From a checkpoint of a small mixture-of-experts model trained on Wikipedia.
Size: 10 layers, width 256, vocabulary 4096.
Experts: 128 experts in each of 9 layers, 4 picks a token, a softmax router.
Training: 364M tokens, 5647 steps.
Below are experts of layer 5 (counted from 0) of a mixture-of-experts language model. Rows are named router (the router's row for the expert), gate (a neuron's input weights, with its number), up (a neuron's input weights, with its number) and show model dimensions 0-255. Each number is 200 + 40 x the weight over its row's rms, rounded and kept within 0 to 999.
Before each expert's rows: "gets" lists some tokens that make up at least twice as much of what it gets as of all text. This comes from a sample of Wikipedia text that the model never trained on. Tokens count by the router's weight.

# expert 64
gets: ",", "),", ";", "\",", " –", ")"
router,164,168,130,242,166,277,186,209,173,156,233,178,226,223,180,195,208,210,153,220,205,191,202,203,224,136,175,270,139,191,151,158,257,178,124,226,149,218,244,218,171,167,144,191,183,177,185,206,215,166,158,241,201,269,146,184,218,238,176,214,305,162,177,197,149,280,141,257,141,190,145,196,198,174,239,289,225,227,146,146,189,260,286,185,194,191,174,228,239,152,164,194,200,172,129,142,223,251,258,164,109,186,225,188,249,204,216,223,256,272,160,221,237,261,137,234,199,230,186,226,224,199,185,230,140,166,192,198,154,173,217,158,209,93,172,211,259,288,243,167,184,184,132,187,131,250,220,215,192,269,179,163,224,176,135,175,178,221,272,202,199,145,183,203,139,163,258,228,169,188,178,187,189,218,255,151,263,218,258,160,160,188,212,162,235,174,145,139,169,197,267,188,223,173,201,213,215,206,201,203,211,212,152,178,207,203,186,155,182,279,229,220,230,135,166,157,176,206,166,208,254,194,221,231,152,202,176,189,166,273,215,233,174,160,169,175,268,200,171,169,266,195,225,169,269,246,217,175,98,248,121,156,255,185,234,171
gate0,187,196,187,228,50,173,206,267,189,210,199,207,196,191,115,204,220,191,236,199,131,178,160,219,228,150,189,209,193,201,224,188,183,160,188,199,146,223,250,189,138,215,197,198,180,256,278,194,250,216,155,263,185,160,221,203,162,213,179,264,215,119,255,180,170,203,195,141,163,201,247,219,179,181,199,153,210,111,320,164,277,165,218,173,160,149,246,234,255,122,188,230,215,228,185,189,198,196,210,243,230,169,220,251,174,216,129,211,156,208,177,176,300,187,270,133,186,251,228,233,229,273,216,238,251,238,216,253,221,243,207,220,152,177,252,132,206,160,210,196,211,152,196,184,175,243,169,220,252,231,222,225,96,254,233,190,170,196,219,141,237,222,222,111,188,229,229,179,141,197,204,242,275,203,168,191,253,219,173,228,137,180,201,170,184,227,194,204,151,147,241,105,191,128,202,231,179,195,192,186,196,255,208,278,181,264,211,292,188,172,190,136,223,182,243,147,194,261,200,146,154,182,204,244,263,171,219,159,119,178,269,221,210,231,206,177,186,210,224,155,194,212,207,137,190,221,114,210,192,172,203,228,216,203,286,177
up0,262,287,163,197,227,142,301,189,228,170,180,127,179,132,253,144,183,206,236,183,227,205,198,163,214,220,230,201,171,227,142,167,165,194,147,206,262,199,157,236,226,175,211,204,251,145,139,209,176,280,192,246,206,235,222,166,146,200,133,167,175,167,142,227,178,229,133,142,203,97,291,229,178,216,201,279,155,252,200,143,172,171,172,242,310,186,197,179,219,201,205,141,168,173,225,259,140,169,224,142,141,221,209,236,273,155,217,242,168,211,158,259,184,173,183,277,207,162,214,177,257,209,202,245,187,203,216,244,251,175,214,160,284,178,178,257,202,215,219,174,213,175,235,211,143,269,280,60,239,258,175,240,218,239,162,187,251,133,184,161,231,237,238,242,229,256,172,263,206,203,262,233,216,245,285,219,194,169,201,220,173,251,167,231,236,219,220,266,219,186,189,163,226,144,223,239,183,153,199,139,201,153,232,162,173,177,203,215,206,216,192,213,195,225,157,200,203,159,220,203,162,180,182,158,191,168,128,194,185,189,139,265,227,196,193,269,179,194,223,92,202,194,206,187,240,186,234,233,199,211,214,188,186,138,216,201

# expert 125
gets: " Tr", " B", " Ro", " Er", " Inter", " Emp"
router,132,141,297,91,115,63,60,301,59,293,111,60,237,227,103,190,180,183,172,187,225,196,220,192,235,252,253,35,250,218,238,198,241,191,205,174,205,172,235,226,207,190,250,221,231,178,198,210,150,224,250,184,221,159,180,230,240,179,244,233,177,212,221,161,191,215,184,258,175,180,233,241,211,199,87,216,173,220,202,206,186,140,239,168,187,248,195,184,175,165,250,217,215,217,218,187,208,206,150,206,204,237,224,206,170,175,185,262,197,218,284,134,152,142,203,222,210,227,238,185,180,218,181,175,225,205,191,187,195,250,159,288,230,131,229,196,174,244,192,197,178,169,231,211,183,169,199,198,203,194,169,217,212,158,195,240,192,146,188,166,222,199,185,222,224,210,225,176,184,187,168,195,188,182,216,231,162,211,220,262,240,243,177,185,194,221,252,223,207,187,218,223,216,161,201,171,203,153,166,174,182,198,196,257,229,123,195,246,233,172,179,201,208,164,147,169,198,201,248,185,230,169,140,166,139,188,214,178,183,185,215,233,227,245,228,200,178,190,150,246,145,227,168,224,195,186,218,220,167,184,236,211,177,221,151,233
gate0,212,150,156,154,151,198,169,226,177,171,180,156,302,154,151,220,214,201,254,230,192,214,250,186,177,177,154,228,218,218,173,234,216,180,207,273,181,274,173,185,159,222,170,166,155,220,158,265,225,159,198,159,134,171,181,211,216,197,186,197,206,150,199,212,147,219,265,166,257,242,272,255,135,186,265,195,237,194,176,228,227,205,202,204,230,224,212,176,215,192,209,129,207,253,147,245,131,205,183,212,118,142,197,203,263,162,268,111,277,205,211,238,212,282,156,147,221,217,207,249,215,163,207,214,225,171,198,183,179,174,192,253,213,238,225,266,136,196,124,191,231,215,215,244,193,134,190,197,201,220,192,145,263,204,177,161,227,172,181,193,189,211,190,206,231,202,186,106,165,227,177,198,260,247,186,144,272,233,269,300,228,219,188,169,287,241,183,217,210,253,198,153,186,218,216,198,226,183,293,237,263,169,249,192,219,215,219,254,272,162,299,173,200,149,135,183,193,178,191,215,247,239,187,221,252,252,200,199,211,152,212,182,244,184,83,187,164,174,208,175,235,153,185,119,178,181,204,252,248,135,250,185,159,105,199,118
up0,251,198,183,235,167,173,174,272,180,145,172,146,255,184,137,249,187,197,226,147,127,276,146,238,116,192,147,93,189,131,171,215,177,227,122,191,257,278,193,245,195,177,172,192,262,151,252,193,160,185,175,230,153,279,220,159,193,215,174,266,254,244,129,210,184,210,198,270,136,159,150,199,246,149,158,197,110,196,193,243,210,240,190,182,132,178,201,219,226,171,247,164,175,178,180,195,139,140,196,123,157,276,197,204,172,252,196,197,190,237,125,251,235,250,210,244,179,199,230,196,224,257,160,175,160,145,264,187,141,254,185,244,150,186,134,146,191,241,253,197,193,221,218,177,193,195,209,149,258,112,232,283,209,176,242,168,255,254,141,198,205,192,191,182,133,208,200,247,239,194,215,248,185,199,169,199,181,203,133,143,253,202,204,204,173,198,228,221,223,174,160,162,184,168,173,159,179,228,172,191,169,213,162,186,125,266,195,118,211,275,173,141,161,209,226,185,166,167,168,183,190,212,197,283,198,251,156,132,200,228,149,238,166,203,173,132,159,254,239,196,191,215,182,179,180,191,147,185,215,174,224,176,138,167,211,198

# expert 43
gets: " Er", " Inf", " Tr", " Inter", " Ro", " B"
router,133,136,289,88,114,71,61,315,72,280,108,60,223,215,104,192,177,184,173,178,235,200,208,194,247,245,267,27,242,223,251,197,213,192,211,174,217,166,235,232,224,194,250,230,225,192,209,211,154,215,253,192,211,147,174,230,240,172,258,238,190,222,224,146,187,214,180,247,179,185,223,255,216,185,79,221,182,221,186,195,182,140,231,171,197,249,213,178,168,176,245,217,233,221,212,183,201,204,146,200,199,249,230,212,172,188,185,252,179,217,280,158,158,138,188,215,211,215,234,176,177,214,187,181,227,198,203,176,193,250,164,288,220,135,229,201,173,235,193,196,179,168,244,221,199,169,199,199,202,182,168,223,218,155,202,246,183,155,193,162,222,198,188,220,230,218,235,183,185,195,181,206,172,185,199,224,161,204,211,260,234,247,181,172,182,208,259,224,203,192,221,232,209,172,202,181,190,145,164,189,176,198,209,263,219,134,198,247,231,177,176,203,208,162,145,164,181,204,255,176,231,162,154,170,145,213,215,181,184,182,191,227,227,230,239,198,194,173,161,257,143,210,164,216,193,179,225,218,159,190,224,209,180,223,147,228
gate1,208,205,194,223,229,204,138,245,179,225,179,172,264,216,174,145,208,224,203,261,188,195,214,147,184,211,232,194,166,182,247,232,220,219,256,155,204,174,273,192,197,234,178,210,134,139,228,152,239,252,162,141,185,162,175,196,167,240,241,162,199,237,213,129,266,269,144,201,286,183,167,172,223,157,201,215,276,164,205,227,139,218,223,155,223,174,156,270,152,145,192,249,236,226,109,216,186,161,247,130,233,215,218,173,173,189,223,234,178,209,236,243,228,193,151,240,107,209,177,238,175,179,221,193,203,161,211,154,176,223,132,226,206,168,173,238,154,103,140,161,122,123,206,219,184,151,210,187,215,266,120,271,149,186,240,260,162,191,183,250,201,139,214,211,236,196,243,260,233,181,224,185,214,169,179,139,202,192,232,183,180,246,253,140,225,160,236,178,214,184,159,257,215,195,164,265,196,260,296,209,185,252,238,254,201,200,204,179,244,180,211,279,181,192,208,221,154,271,246,177,275,303,247,226,194,236,236,271,258,194,121,204,233,165,279,223,232,198,189,183,265,172,201,142,246,161,210,186,166,162,201,174,190,181,260,272
up1,201,212,178,246,222,206,148,257,189,224,159,147,215,214,178,143,202,223,214,262,215,171,166,182,161,209,266,206,145,180,202,223,220,192,269,137,209,171,264,206,197,195,140,234,137,155,224,186,230,268,191,135,155,189,178,179,176,246,244,177,236,231,196,109,223,223,195,204,283,176,185,156,211,150,175,227,200,169,218,213,189,224,186,182,219,184,164,259,154,158,159,271,247,233,134,257,220,159,241,125,221,233,207,182,182,162,232,204,194,216,251,255,237,212,128,272,159,224,186,219,129,187,191,205,225,169,222,175,167,247,173,178,220,160,173,226,164,114,121,175,137,178,214,207,164,129,221,161,223,270,172,258,159,205,236,246,192,173,201,219,164,145,159,262,206,186,248,202,286,225,231,190,212,182,159,116,153,188,234,185,170,258,247,131,232,174,239,232,185,178,168,225,208,147,147,235,203,226,290,188,223,235,249,268,203,169,253,193,262,168,222,247,198,203,192,191,156,257,239,179,243,325,241,255,217,237,232,273,277,205,103,217,224,173,274,186,198,210,189,187,278,139,206,108,257,145,184,189,174,193,215,217,216,191,225,265

# expert 81
gets: "9", "0", "8", "6", "7", "5"
router,198,265,213,144,174,228,192,182,198,180,171,162,129,170,275,177,214,207,194,138,200,277,163,226,145,137,204,163,169,175,206,204,163,76,238,236,240,266,246,161,288,93,195,223,182,175,168,199,210,166,142,201,86,253,160,194,178,251,191,265,182,200,241,185,204,268,224,246,120,203,181,253,176,195,178,169,222,222,177,227,224,195,205,232,197,179,235,224,210,233,189,256,193,145,232,161,239,228,217,254,291,247,221,227,220,196,170,218,252,168,128,249,240,170,143,239,208,266,247,252,162,220,209,185,177,249,245,209,194,163,187,201,196,221,254,166,158,131,206,202,218,159,170,248,159,217,173,123,170,249,197,274,197,232,281,235,165,207,172,174,223,184,204,229,265,275,238,167,215,237,297,206,186,240,192,231,196,188,202,206,227,161,219,240,275,149,206,225,220,202,154,212,196,208,188,176,219,293,217,217,123,121,227,253,245,213,173,198,220,166,193,165,184,209,165,260,217,123,171,166,192,216,139,209,215,204,131,256,174,168,201,178,162,264,215,293,164,140,156,206,169,169,203,188,282,215,222,173,228,206,257,262,215,239,200,185
gate0,198,144,190,232,195,207,225,206,215,263,175,204,173,156,220,166,223,148,218,152,199,213,231,186,199,142,251,204,204,185,224,260,238,171,165,233,195,199,244,200,273,184,215,73,236,271,201,138,177,192,195,215,172,166,192,168,238,219,179,220,166,112,269,288,233,236,187,237,183,206,274,180,229,143,162,221,293,207,221,143,252,175,217,127,209,224,175,185,177,227,186,164,225,221,218,170,211,218,232,214,105,226,206,171,204,180,135,238,251,172,192,257,154,94,225,172,216,224,205,163,210,216,177,214,242,204,283,181,164,221,218,260,174,233,208,289,184,201,224,169,243,186,166,226,220,167,201,237,145,266,143,261,246,209,127,215,196,237,223,236,229,215,182,212,202,258,179,266,189,223,211,227,238,219,224,213,171,164,185,275,262,179,196,206,151,189,132,256,237,193,202,206,198,231,173,185,207,268,268,253,169,180,182,261,222,127,122,141,281,208,281,188,234,231,201,227,199,203,221,217,150,221,175,189,274,200,134,180,144,243,103,198,219,218,204,219,214,213,153,171,240,111,210,183,179,200,212,259,214,150,313,201,254,274,177,274
up0,191,227,201,172,197,206,185,213,244,114,259,184,222,236,195,222,189,243,197,277,218,255,201,173,208,236,193,196,239,217,233,114,199,173,205,204,203,189,144,215,137,209,183,324,198,189,182,251,197,249,174,222,270,200,178,222,146,225,183,142,262,237,140,103,181,173,214,185,160,199,161,179,202,221,272,194,169,151,109,203,173,165,135,251,225,208,187,175,214,212,224,270,164,157,188,216,172,134,161,196,235,235,206,235,165,223,268,144,174,241,213,189,236,197,169,198,200,222,178,211,191,163,253,199,154,217,134,175,271,177,178,197,250,167,214,133,142,196,250,212,152,204,227,185,142,259,171,141,260,154,173,133,188,195,284,179,210,191,238,203,135,244,229,205,173,196,188,94,253,163,197,97,175,152,196,199,205,242,226,132,109,214,206,216,235,245,225,151,172,184,165,204,220,188,238,205,213,162,137,191,235,180,250,125,158,246,246,205,104,199,130,225,195,205,193,219,213,220,207,188,223,202,213,184,176,200,227,257,275,180,280,229,175,145,234,183,166,138,230,301,182,216,196,213,271,189,169,130,242,163,119,258,215,163,194,130